python train.py --n_layer=12 --d_model=256 --n_experts=80 --experts_per_token=2 --d_expert=144 --d_shared_expert=0 --activation="swiglu" --moe_layers=[0, 1, 2, 3, 4, 5, 6, 7, 8, 9, 10, 11] --router_score="sigmoid" --normalize_top_k=false --routed_scale=1.41 --balance_loss=0.00213 --balance_bias=false --init_std_router=0.024 --lr_router=0.00126 --vocab_size=32000 --norm="rmsnorm" --norm_eps=1e-06 --tie_embeddings=true --optimizer="muon_variant" --lr=0.00473 --batch_tokens=[65536, 131072] --seq_len=1024 --train_tokens=704600000 --steps=8279 --dataset="wikipedia_en"
Below are experts of layer 6 (counted from 0) of a mixture-of-experts language model. Rows are named router (the router's row for the expert) and show model dimensions 0-255. Each number is 500 + 25 x the weight over its row's rms, rounded and kept within 0 to 999. Numbers have three digits each.
After each expert's rows: "comes after" lists some tokens at least twice as common just before its tokens as in all text. This comes from a sample of Wikipedia text that the model never trained on. Tokens count by the router's weight.

# expert 8
router:539482509499528465478497474443525567451517503483499570500502500531518477464504534526492541444471522492528493507467518500477514508545514477540432481480498532497485498521499471494482467515453497492486489474485514507495496551512546493514511480502511480484487457456523509523502530529465507469534478481531498504497527492503491505503476469498460521544494462500478512487482496501522489505500522489513503507498493452488513472514513498522456504509491502485516472550513545538478507474505482489497480509512476488512525561552507524504488502526501547498455502483486507468519556503476494525455491479486522488557499528534491496506499475478513511475491546509501495553487515488471538478530462464528511493492515478473503518528503448476451441514513505499509513517494494519477533510521550
comes after: "|", "\n", "-", " No", "===", " 2"

# expert 45
router:479482499458526470470491487513530521550493494515493530484504512501500479509486528508530455500451542477489486512552460481524470515482497505529426473511493501541512515479499498476500508482497501519516501473509485479554479496480475498477529505477509499482500465506502477570490523474466506530511466532516490481491522498501465463450509483485506503523509455464475491472462482473486500517489465458495545502478502472486480497507498472527475556496479538483500494523458492528471471486520522505543480477485484497532528526498516468533527517469521522480473511515462501455515523515452521531491439521496478466482508523508483454510551493527495509490479479501441486515461511513516508470558494466498511458545507494522561486488457486483493500470523509526501460498495503506501478518558501
comes after: "\n", ".", " in", " part", " District", " of"

# expert 63
router:537520529441513490496432470414565506532512487505529573531509517516485493505484494513531496518484531463477456512487492490469540536526502521497485515471536473499506503495482497478473501524463529475527470527496449504527498532528489491500469515483542500472507473490523485480458500469509491492520558527508466472484520502503473495516535490500467538522491488449471486517509532453510490484507472504505512489506510467483476551524498493517469508496468503515481489503505533548471540480492495494529486512524494443532499563507503463575518529524532471487504481524487498491527531505488489493500486537529479493501475540501495476509486507544542496509495515484507499513504539500520527450508493492495506478515496472490468510467512518483438478485504478505521499517462482496494504510485479
comes after: " =", "\n", " is", ")", " a", "born"

# expert 54
router:538475533501535448479503522514536528431514473508506512506464517488481520469487503495562516502519493502494481514483517501511503558511451474494468510521530534529502577516513493493517525524506498502482523500518485477536510496500503458481487485458489525498492477441489532494492543510455487486515499513533502483466490474509503539497461537484508531501483475458469478552488539493522510500522538471482495453498536497498479514513513517466481508481484525492481498493465515470518485444519488546509486542484510468537554520534509483460519555506516487514498469512466510511500540458500495533526532490500490496481492515554505490486456517549528498515493536552499465476508535528515490492500515477527507445511515480506525482498510550489446478486504486544504520467501515510500504504497500
comes after: " United", " the", ",", " in", " of", " New"

# expert 2
router:533520512498463490500493516549507529485523487499495551504487500514498494466463512507474483512515516512491507491492455448464486505507505493555494519513520521475496526527469533533481503483508485490483483488488473468539538512507504472516546469458517532505474470496512502469501496468495441494509509475536480512468505444516526482468529505507520509494451421497487488465503493517481506537558486480448494509452478482516464529531490517483517506446467486471490521520526486504512491472484508502524448528467512497492473518526538518504513533491510513532475515513501493515505496505508510477459481511513505489512482497501471476470446536462530537521453490548450521532491516512545475486512515488512515485502526430502549521470503506443462505465486484513499445495518480519512509538513498
comes after: "'", "(", "’", " 1980", " 1990", " 1960"

# expert 17
router:535498510500477403484476507499512526492520496507460536497498487470479535468481510512497468473490496508535444516480527494510521533522551497511502484516512523517497506508470472484476510487487506474507493455502495510481540484514536472459490547530507491471527478511480524481519506496463469460460485478508506458505578566471467528449464490517441509515485535477494453476478495484462497515551477488487512512478459470475485513522510506473502512477499479491498488528497491550508487503461482510511496499506470510539492461499478495493488503510552469509504502540505497480505485490497494529454477511467515492473540494504514514496513472497496547507537522545507486454466488550514504477510532465537510500516520441505517509486520484505456523493460489516533491470486483513504529526535473
comes after: " ", "-", " re", " un", " c", " \""

# expert 40
router:516484477494528457499454494477495470468521498493522511565484503525508462492519523484475511488525497503529478530509524483513471522515498465488453538488510520533478590506480492489498537500503536478495457491507471508524502491492545482536487482499526539493514486477501492509503515542477521517502497513488490495480586501501496523483491497471483502491555471521500490548503528500508520532514481484468470493524463479488499514474510509531454458481491539495455500469499519541489450490506494504548526516520501502512522530518501495483479515553506509552517488543471538442495494494502500529488532499510527482518495509514513427515499487525508526512466524549482445496476486496532497500517467496491509471507482491507480489458493477450474493487511488519574486449468512463500491526489477
comes after: " |", "-", " by", ":", ",", " and"

# expert 48
router:555516465463528450500516544504521546449529513524523536514526505502546535466534516472499516522514489526526439558490536463484486515493496486485496470489545474512491501480459469484509528486504505464471478506494533466489496499520479492448490496496514491484489465529507486492533500476476505484516466511477501529506543507438494511465506463534530483556505459531481487512508512474504517474520534479498465492422482497524468485508547527493506460511490492483511491538458536499473518502522499524497474472524505484514524512488535539482508502496497532512458456509476531472475488516509535512501507457467450502498497530527500449521501474465512526474479532522502475501488517503535490478526490484491510456491506474497508486472461479475487501544523486494530510525471508507466490516465488
comes after: " the", " The", "The", "the", " most", " its"

# expert 11
router:514488501471486446465501500447509528496542504507486531506463536512510477471471498526554520495486534482483504459517444474506487543495501508491522479497523474509525553530472491497472492474453524479498459447477460494550480486489504474486504508530493518447476455489496516508484522537504515492506468506522486512458502482503486516501513488488480514518463471513468521507496489517501466504516443483476468487508510467507484520520462468485482532499474478494493507530468478479492488482466474523506464446505458484517512556487502527474475510512487520539497504482498504493519502476475508506477448489448539490475478515462520511484499512538521491485537501537478528486475511528505555485540558498487499506468503465479529480501484498450479542451485508459546439497510480477504492519515476
comes after: " and", " to", " or", " P", " high", " a"

# expert 68
router:515472492509488471516525523446486536441510507451512500501453507511477471493535531512531506493534527500535473521512576470517503505484481448476503494460565538524489501497523516499487529544471519458470523525510466472561514497524489474513506489507497530505486469457495469537546508490489466504526564494502464479476489474514511528501496533508529504469512467464489500512462538502490499498495506442464506521495489486516499507468519508493483467505430504490455506503443491489485491480499506533513529499532514500531525526515496486510498520532488525518490473487498508451536503475475503503482517501564508491468484522501515486509493494514549496480463518512460436509482497492541476518464533507516486493492449491503518499484492532482474480507494479513540449476506480487505493501481503
comes after: ",", " New", " in", " United", " of", " York"

# expert 51
router:556521532452513471508534560490554521524542473493495565498548485479487467452524511511504514517505493484470468529510505495489531502522503485546470534503515542503475488532510484502515497474477554507523461500487482506465477477511490507514511499486533471496511499504527486543494520488478522520487513509509507456451542519527453525499475474506486523509511480478472484511480503532464521521485503436464518496467475473506504478496523490519487520526483554446519499519515497493507537510489509503514513518500484438542516512500514510519483534497519497511498539500483510493510534469525540512451520563512517514556491482507470513527482503497509511520542540531460483532541500507544525460505497476539487517485488497480537517504492484507494490495558478507529512440495495500481517532526491
comes after: "\n", "-", ":", " Born", " Country", " •"

# expert 16
router:514490502472486444465500502447511527498540501509486533507464516511510474471471499523555522498491533482485506458518445476502485544494501505494525477491523472507539552530473489501468493473453526480502460445481458495549481486489502473497507509530496516444475455489492514516488525533499520492509469505517482509459504484503485517499517485490478504517464469496468523504497492514501465503515442484478470488509511466508484522516462460485482531499471479495497481530469475478494489482464477525503465451506462488518507553489502530477479509509488519537497505460497517493520502479474508505478449489450539492469472517473517512485499513538517495483538502538478528487474512525507545481540557500490520502461505461477529478499486500453480537451486509457549438495514480481499492521516479
comes after: "-", " on", " in", "born", " A", "Personal"

# expert 41
router:511480478484514497500504494507477509471514491509492529526495508455504514518515496549525489500502483466542475509514546490489463522530508506505524506521571501560501507525470498523436492510516486503509454443445486455526511557483527461515525501508510487455510461489531527482522539459473464503502514483495502453476483497484478509483528504513523507488462503505484484515469494477489484514534495467460467467461512477500483502472496518505504521474488496445476504476469456478501442507486498490526487504514486484511499532479521475499478534495485534515485479507517511460502524502497550487510459563513525497442479513513511499517546506507553469504488552519486516525471464468519470473519529495481519499500516485495515480451504501476496523483489495504508455473473496415484488509513460
comes after: " ", " 0", ")", " —", " 1", "\""

# expert 7
router:512490505473486440468500504446508528498539502510490531504462492510510477473473500521555520496479534481484503458514443476503485539495500503490528478500522472509533549529471491501473491473455525479501461446480460495550484486494505475495504505530495513448476456491493516514489523534504519492506468505518480512459503487501485518501510486492476502515464469502469519506496488513501463500514445484481472487511512468510485520524457428486478532498476484496497504529469478478495489481465479526505455450505460487516509553491502531475473510509487518538496504490501507492519501477476509503480448488450540490474474508471520510486497511538521493476536501534478531485479513527505548484540560497487559505473506465479530482497486500452484535448485505462547440497514484484500493518515476
comes after: "\n", " It", " it", " was", " which", " is"

# expert 73
router:486482452491536456500504492520559550438545494488501543481528481519466472496505523501535489482492483531494475561496492482513511520484482464482494498442509498512507504528493483448487464514499552488470464534464488485519529486550469468491513478498502545451495448501545476482542509506500473501501497540495461501507526473511496507489489456512499504537502463440484485510478491475476470496502483432470481470522492514496466511482520510502521463520468490495467498533464499490496498478504469548529527515503462473530520507547471492514534546511529511523510503502511552486507499556471528500502480492525479479485492544517503481505548497504523502496489492508469467507474518491514499497482495493547496486465508512501524485510457491497479492504506468512550498503518482496467501523553459
comes after: " the", " The", "The", " this", "th", " first"

# expert 10
router:513461533495524452472462483503522550477565515535530528504510502469550504485496518473519496486521496484510439558499531497513521527500502510470510519428535476525494525505449490480480505473454563500490445518468509476467524480524508501495519496532523486481517450524479471512530513511470465461516503520466510497509513508464500471502499498480477527563524484497461474505489528450483508470506509508479501486495509483492453534502505529461528489477446490496489497498502503494468472528492473520485541481498489512497493525484490506480544538575500501492523494534494519499488491514523514489466478497516522498481510521518538461491469474491503470489505506531500518489512483498509539455477470512540498443464548508530510489472501486485499474515503476511496516543507497483470520545493468
comes after: " a", " the", " an", " his", " first", " this"

# expert 23
router:514489503472489444465499502445508527498540503509490530503462537509508476472471499524556518495479534480482506460519439475503483544495499505492529480497527474509524552529471488498471494474453528482499460449483458497549480484493506475493502508528496518449479454491494516517489524537500520493508470504516486511458502482503487517498514485489478503512464469512469520504498489515503465503514444483476468487509513466523484520519459503488484530501475484494496507531466475479493488480461475525503459450507463486517509554489501530475474509508485518537496502483499509493517501476476510504479450488450537491471475510461520512485501510538522494483537501536477526487473510528506548482544558498489469506475504463481529480500485500451483542446485509451549439496516482481500488522514477
comes after: " and", "s", " ", ":", ";", "aged"

# expert 19
router:513487503467489440468501501443510525497542503509490531506466536510509479470469501522555519495485534480485503462518444476504486539497504507488529478498525474509541555531472490500473493472453525480497460447481461492548481484489505474492503504529495516448478457490493517517488526534502521491510469502518482512458503482503485516502514482491477502513463470515467521505498489514502464503517444485480469488508511466508485522519454470486485532501475477495497503528469477477494488481466480520504454449508459487517511555491501531476478505505485519538494504467497517495520503479474509507479448487452535490471476514467509512487500511538520495481536499535480532488475512526506547481537561497491502506470508461477530481500486500452483537444484512455547440496515481480501492522514479
comes after: " to", " and", ".", " a", " Shot", " that"

# expert 42
router:507491512499531483496473514522506544472534479492483531474493512487529491473497543509503525484475526518541507515465501495447496525560532506524521509487504483545445514528498456479480500488478506468498467473483511440516528506534558464512501501511504501491499469474493474479483547446490489505545559519495497489473489511473494502517466463467464483483495503519496513485512536474470517500499515479520529518504516459492477509521503471495526489481493498496497507515516497541511519466468476458496511517497481468509512518556526485511504496523547517522486509508486513510540516517459483553455489529512493501546514529527485470469473492527509512514535522513482508496521555526528513466515507435547506439475455473484532563498520470459469486542494496504497488528505482520480499536524475
comes after: "\n", "==", "===", "S", "C", "A"

# expert 55
router:551505548477480488497498518509497550483516490532468492520522508510495512531512567509481528526510516496519501551455504476505483548524513456482527515491509483535477556509459495493498483550480497491489463516459484479529502491515536484517469478475528534466532517481529506522504509471480490505479529528506490494511549536457472530504494544490496486538465507532480457501456548449481516505532530486480518504468489473472488509460536475488478461490480487507481502504526525501501484515503465546466525514502490513538519500532500484521471498526499498516516530535495510485517540505473498514475520497533519468503512494517551489542502515486542525519473517512470441496534513508515511491506452487488510430453479495511501560487494455464495473517493470488484484470523507496505513547485473
comes after: "==", ":", " of", "-", "===", "."

# expert 78
router:515492500464581473501477538486535528474516458487497560492495497468530488482517515503524514502510505482515535498465472431479471506512508496510486498469539487490500549511447447493481493546437490479504490451495486491530481502534502485515518460501529481450491497438539520480515501504515496459538479487478496520479517496469426490504524481493499517523492484500483491499508534511511499530533501501492504497506464462516471514511502492518491496466495485485481499504505524507462481459498471507522498489478497490543496540538509506521507503506542533541510483492500504487520477483473489473494482503505495481469515579491493510484468478524546495488516503514488486490461510520519522498536495426499508476514491485497546552479499508462504498487487497519554473520461511471506522575522516
comes after: "\n", "==", " |", " ==", ".", "==="

# expert 12
router:532495494458502455449514544469508537467512492498515538518498493497518528500487531503515504467519524477492516490493457489495480504530502489502500508459538490500503543512485476511467483509469525497504482433503487462569517471524501495492522485479519499470484464472500540494540545557491483491506499502488505499456506481506443512508513482486501517534478467507455471500510507485489494522495468503482468512513445444510485504495529473555482532472494472524492490519481524528494511482508475517511483458486480485537483540506523513527503503500498523538476475497516494491511467473488499478483466533474512491487484556485501513534456518540534492484523491538494484482454481539479511477533516478503495467505465490495544514509473521495496491497510500528545451497472483432490512595519528
comes after: "\n", " |", ".", "==", ")", " ="

# expert 31
router:539465541496516478485500471493526499488535473445486522520492522468508549506501566531508530453524522524492516489509521466524500494519505496465448530507498552507509505549483455484507508493483516473494474485497503478480514513499530515521459512518531468517488519497493520531467520509464482531508484516502493476481474526494518473512517533477497514487481520524496486532494494518442508504523466502497556492473470454531497490545504507504507497528455485497494495524486489489520513489502498528513529528509461486546527531510509452475499491494537529525484486491455501501566508480476518516491477512542523501552517509529497481480478528510538513521509531516501515480463537538526508470504478456537498497478492474502551539520473532499454473487503462526550426506544509497487467536527506
comes after: ".", " |", "|", ":", " on", ";"

# expert 49
router:516490503471486446469502499442509527497539504508487530507461512507509475473471501525553519496485533480482502449516444474506487541497503510491524482498521473508529550531471489500473495473453524482494461448479458496551482481490505475490503509529493516446477455491493519512488524536503517490506470504515483512459503482503486520502513483491480504513465470524469517506498491515501467502515444484480470489510512467505484522519449443486486531499475483493496487530469477479494486482463475525505460446506463484517508554489504529476474507506490517536499502505499515492518501478475507507477451488452533492472476515470517510484498513541521494477540499539478530487473515527508549480542556495489488505468507464482527478497483502451480543447488508457547438490514483482501490523516478
comes after: " and", " ", "ry", "·", " sea", " hydro"

# expert 0
router:516491501474483442466501502446509526498543503506485534511460509512509478472470502522557524495486537481485507461518445474505485540496500508490526480499525473509545554530473491499469493473452528481501460448477458494550480484492504475496507508528494515443478455489496517512488525536502522491506473503518482507459503483503485515505516486486480507516463466496468521505497492516503463507516444480477469489509513465510485520518448476484485531502476481496499502531467476477495486478465474521506462449510462485517512555489502527477477510510488520537498509471497513494519503479477508505476447488449535491474475512470520512486502510539519492485533503537477533486472511529508548480536558499488495504469506461479527479497489502453482537449486510452549441497514482481503492518514478
comes after: "-", "\n", ".", " sq", ":", "sq"

# expert 53
router:512488501472485443464502502441509528497540505508485532504463511508507476471470501520556522500489535477483506449517446473503485546496504509493527480498523473511535553531471490501473492470453526481497461450478461493547484486494507476493505509527493518448479455492498518516489527537504519494506466503514480510460503481503486520502517486486473506512462469508468520504497491514498466502514447481477468487507512466510489519523457473486484534497477479495497478530466473478495487481463476508506467448507459490515515553487501529476474505508486519537494503486499510493517504478475508507476448489450534489474472515471516510486497510539519492478538501540479530486477515526507549483539559497489532506474509461481530481498485500452481542447487509454550439495516479482500492523514478
comes after: "\n", "This", " from", " Chart", " came", " moved"

# expert 50
router:551512517475522465467453496522527533503525485512506540497520489519523516485509509532487510471520530517522492494493529476471523530509557528569520494513515487561520494491477468526496484467502477463498452521472487464493545519530535456460499497493519477496504493495497489489493500447453514464502518502480511480517531532475471535475500488535460507520464524530443506466468464466526524515524489510522478472503482443463468514470548488501522516487511483489516500534492507552500469516470508544497475508508484528518525460560487492465482482509523504526511512516492493478505532464522493507492489505455482474504477512567499514498478528454498525470527535494502448491496534512507543478536523499513520502520503505540497536495526439492496509476480484514517494487484492520490511530493507
comes after: " (", " \"", "-", "\n", "/", " "

# expert 32
router:512493512487495429504511557480501503502565490499518537504513502488510502488535536510523506504486528498513494534514481501497498508520519499497463480476529506495521504498472502506484468516494514501517475505510469472486494530499527507497480458467529457499511504511520560501545509530460464516490502493480499508507490512478489486506474518460492541510487501494477466490482524492483527526502486495498482494489488482497494472500529499496501523493456497498514489570480536500439467485480485504523521529525487419511564544515507492470466519527499528516521520502486503455502524501542493511508527539515509479532465534519537451546528492467561525493469565499504518546486501510478507463540479453504533507471530495513516502504510467486412506475495490529500499492479488451456496509489446
comes after: " |", ";", " 0;", " 1;", " /", " 2;"

# expert 24
router:501510550526492463457531489501546483491577493487493514474508484552495475471496516467540517501521490483498524543440546455507489530495469484510517486494504478509481485544504498507494486549495516495501478513514458452507481508489490479468534495502501525538468486464530501522507555499499498543484499544526462488504529532481446497511513468494480498530490474484443506500481525493499538510489488503503547493460486464503495514503515505519499540534497509486501495509507502531500503460478514526528487503509507491522532527542538526470505499505500511511518492501522504484482458499534511502511455499476506478533483531508498486519551525523542505482444508502488463500467518522512543496519492499564500484540543462530523508505493470485479491472485501558475491488491421480529479487533454
comes after: " of", " in", " age", " for", " were", " to"

# expert 75
router:507480472515483468473496541501538523532563480478500511525508514465486462490500557459507483497507503481481422530540474488494518479516513492518456487511495517573487488545485498478493487543489506519506473474502474501515471492490507507503548457526508470474489471467516519530521534515482545488523522493506510473471514497482467512470483489473507501537508523461468505504483531513534497519490504506510477519479461445536465481507513527512519527473485513520499498504465553541527558493549486500550479484486514514494495533542539512493514543513492542519502501493493505475510512519459509501507480491457503500487491495474493522528512519475509508510512524520488532489478507532460548476545445479514539511488489485528546504495503499444440491455508512502482525465500477522505468499523498
comes after: " |", "|", " ", " Democratic", " Liberal", " Labour"

# expert 35
router:512490502471488439468500503444507526499538503506486529503464518511510478473469500526548520494483534481483505450517448475498483541493500504491527480498525473509545552529473492502473493474454525483499460448475461494554479483490505471495505508525496518449478460490496520516489525544504520490509467503515485511459501484502484516499515484487476501515464470496469523503497490513501468504517445482480469491507511465506487518518448441487483529498476481495496511529467476476494487482465479526505463448507460488514514556490503531475478506508487519538495501524499518492519502478476510504477449492452530489473476512471515513485498514539520493475541502538477529487476513526503552480537559496489507507468508465480529481500486500451484534445485507456550442495513483486502494520512480
comes after: ",", " and", ".", ";", " served", "|---|---|"

# expert 72
router:557489552491509479509512529476518542497515464514491534526494528521520496467524505531514521491508453499515509558482521494504511526505539498466513529436513513501496525503493500490486507505453533502509458513476462519494497484500505457538519473512573499490486452465505464508496556511471504445491514490448490504496501517513470514453472495449474515558499466496467496501470520548491494491493504522474499477503493517497497517502532492496537458478473541494471490515515494501498483559513481490539535480489499522510539477531514474461501518499503536529492490520461525530489453455505506537460479489510516477512480546528504495534477509517510541499476495514430483515512497504509496471504509529520516493500539505519475471486493462525485456500489511461528528514495434467479489507506517
comes after: " his", "s", " her", " their", " its", " a"

# expert 66
router:470484529500524485485483473520531546488472510450470488494525500472510472429505522524469501534467489500490481505460490514496507519503488498479479487488516467517467486539501504471500504502473544483455476515483478479503546506494541482530520477491540477510509454469490448509513504484455472517493498505505454499486510495523492527529493473493536500503543500533502496555483482463494502497531451456436524490516490484514504488512510487501529481451480518488492488504471494511514509450523482510530463503486523482512506547543455478496486508482508551553474470496504512478505521509507503479495504551495486499553496531487495511498512488499496548474445562540515508511453463511517536480500472443481502559512523453495504554485468513472528506509495471535525488513490510511478533503491500
comes after: " which", " It", " it", ",", " he", " that"

# expert 79
router:530489491529508478473486510468486535508523534476487550505465504496543494488502537526476502505489532451526461524498531476490478518481514487503512490473512478544486560504463474470457512522484529478481459450521468506504512486519516488526505489517494488513506520441529471505513488497450535504485512491514415519484527485512500527503506502515484517490552508510474459546458529514490477492475476499466488523489510496483503536528490524483527497538480509476471485516484513501526486488484459529505528506544478452557507515524499475539457530516495505528475474469513500498511513520483508546526480493545515486532495528499479489514477507524519533508512531520470476557477491464495497475533512507484486521467463489519503517465495440480495442547502485491512500509545478470448525491521477
comes after: " was", " were", " is", " he", " been", " also"

# expert 9
router:505504495499513447451498497485486547515529486497534486517468493480490520463479507505533473518508499497515448538491515487503455545530515467506544536485559504512512508506490501477508499493502518483497490486478448452536553496504526519514529510492493478485499464519530473521510509505482480467491501512465482499476512504460490522486505519512516542550508483521509498544468545492466495448536515495511471483460515505506519506462505472506483448491492500497487488494501513503445520466526497558511531517484511449507475539521506525544498500503474488537526520520484497508539509467524515511459479463462544505517479523554491495498503476511494563490480535500475478463444489543492504512497493503546498470482472509500514496485468509506456470466509466520520465525439474484507547494473529
comes after: " \"", " (", "-", "/", " T", "–"

# expert 67
router:511485528521476467502475484508517530470512494489496512489498505495532480462480487510452519491506503480552507538490520454484472505485545500514497499463511485509489509490492457485429506524492530470482493480520463495472522511503556476510512490541524491541534498449535468475514520534441533489526511492485461523501485523488505505510504509517504488500559537522494436552505477506491512492520474510485501501470487529460483492515561510505543500497483505471484491535430540527507460474472458548491495473506491486551536519551484471503457514496478489555489489490507516492513517504518503556526450555552474503534491500494487527535518494474518512489513512541513491540465507547500498490502505487467490501500489492487502499502477470477477480519500465516505500528520482484470540505528484
comes after: " to", " was", " and", " he", " who", " not"

# expert 14
router:530490526450535478521510543520500544502518486456470558543527496451510522479567515508544519505488506481482490481497503515507481512555520531493472487489509477523519520506489453508487501524495515477511469474492499474507472491505519478499509458501533481475504497491514549508488520523488520490493486539566496458460516536466504558451527506464503508539495488491476506521515475516446503529523514479500507514468526451491499491504505495478485504484500474495515486481519498535508483523511459495515507499540513505498460540480522502452504524504527526537489514506513482480585556517500516516468447555462513505505520511489494505548528487510518521495507521498477500523493499531538476503516496479512511476494502490483566520451474475440496527517471485508521524466520510505517486517494464
comes after: " |", " ", " %", " Team", " list", " Votes"

# expert 18
router:507502559517521489493467503500546481460515492501484510502490504475553512470490504467512545500496500507517521524526522454426491510521509481501482522488502458536472504517487451462430465477526493470505480517498501440480512520492546506471523482508528527454498496478498489519497541501474492499486507500487480489487499506452492499521497511532505541550519450502473519529479500488513526508477461481504466480466525462530542493521518488497542490475489505446487502522506476498502511520473496499513534542499486509530555545547554488499475489530522490518520522507454502482516516471485515522498469515508505490500517548504499492488494490470554531490535540513478452535463480516492516461539498498536502523475456481499523549514466511489496514504477512536555487499507456481521509506492514
comes after: ",", ".", " In", "In", " However", "On"

# expert 3
router:536473557469507466483428495505526529472520486498503482564500500509506496490514539481524504502540443470476483512475542504527479509489525506512515489457543495514466481482484509462500525478499517477516433499490475485525519514476473487480502481461497482469501516517529494480496528522481517513520504503498489518478508482475493507471534558488482479494444466514515470495485554497516564503525496493478477454487452476527474467501536526469504493487461494467483495470495555498495445476497488517511502501454499492500531466514510494517491478514528515533473462514454520473495476521518481487467448530514498491554527513520521482490521521484510514511497498496464536511468528521493495454545452485485508519543512471509525481485510532464499481483548474515545499484511503487517475488509466
comes after: " of", " in", " to", " for", " on", " with"

# expert 43
router:514492504470485440465501501447510527496538503508482531507464554512509477473472500524555519495483534481484504452519446474503486545494502503493523477501527470506552551529471491502473491473454523486496463448478458494549482484488503475501507507527495520451479453490497517517487526540503520491510468506513479512459500483502482514502516483489477506517463469503469523505499490518500467504511445483478469489512511466500485520518458486484485531499474482495496482528469473475495483481465477524504465449511462488516508554488503530476476508508487518537499502481496511494517503478474508505478453489447538489473475512467518508484496511538520493482537501538478536485476514522503547478540562499489518505471505462480532482499485500453481531452486506456551444495511484482500496520513477
comes after: " of", " in", " to", " for", " and", " with"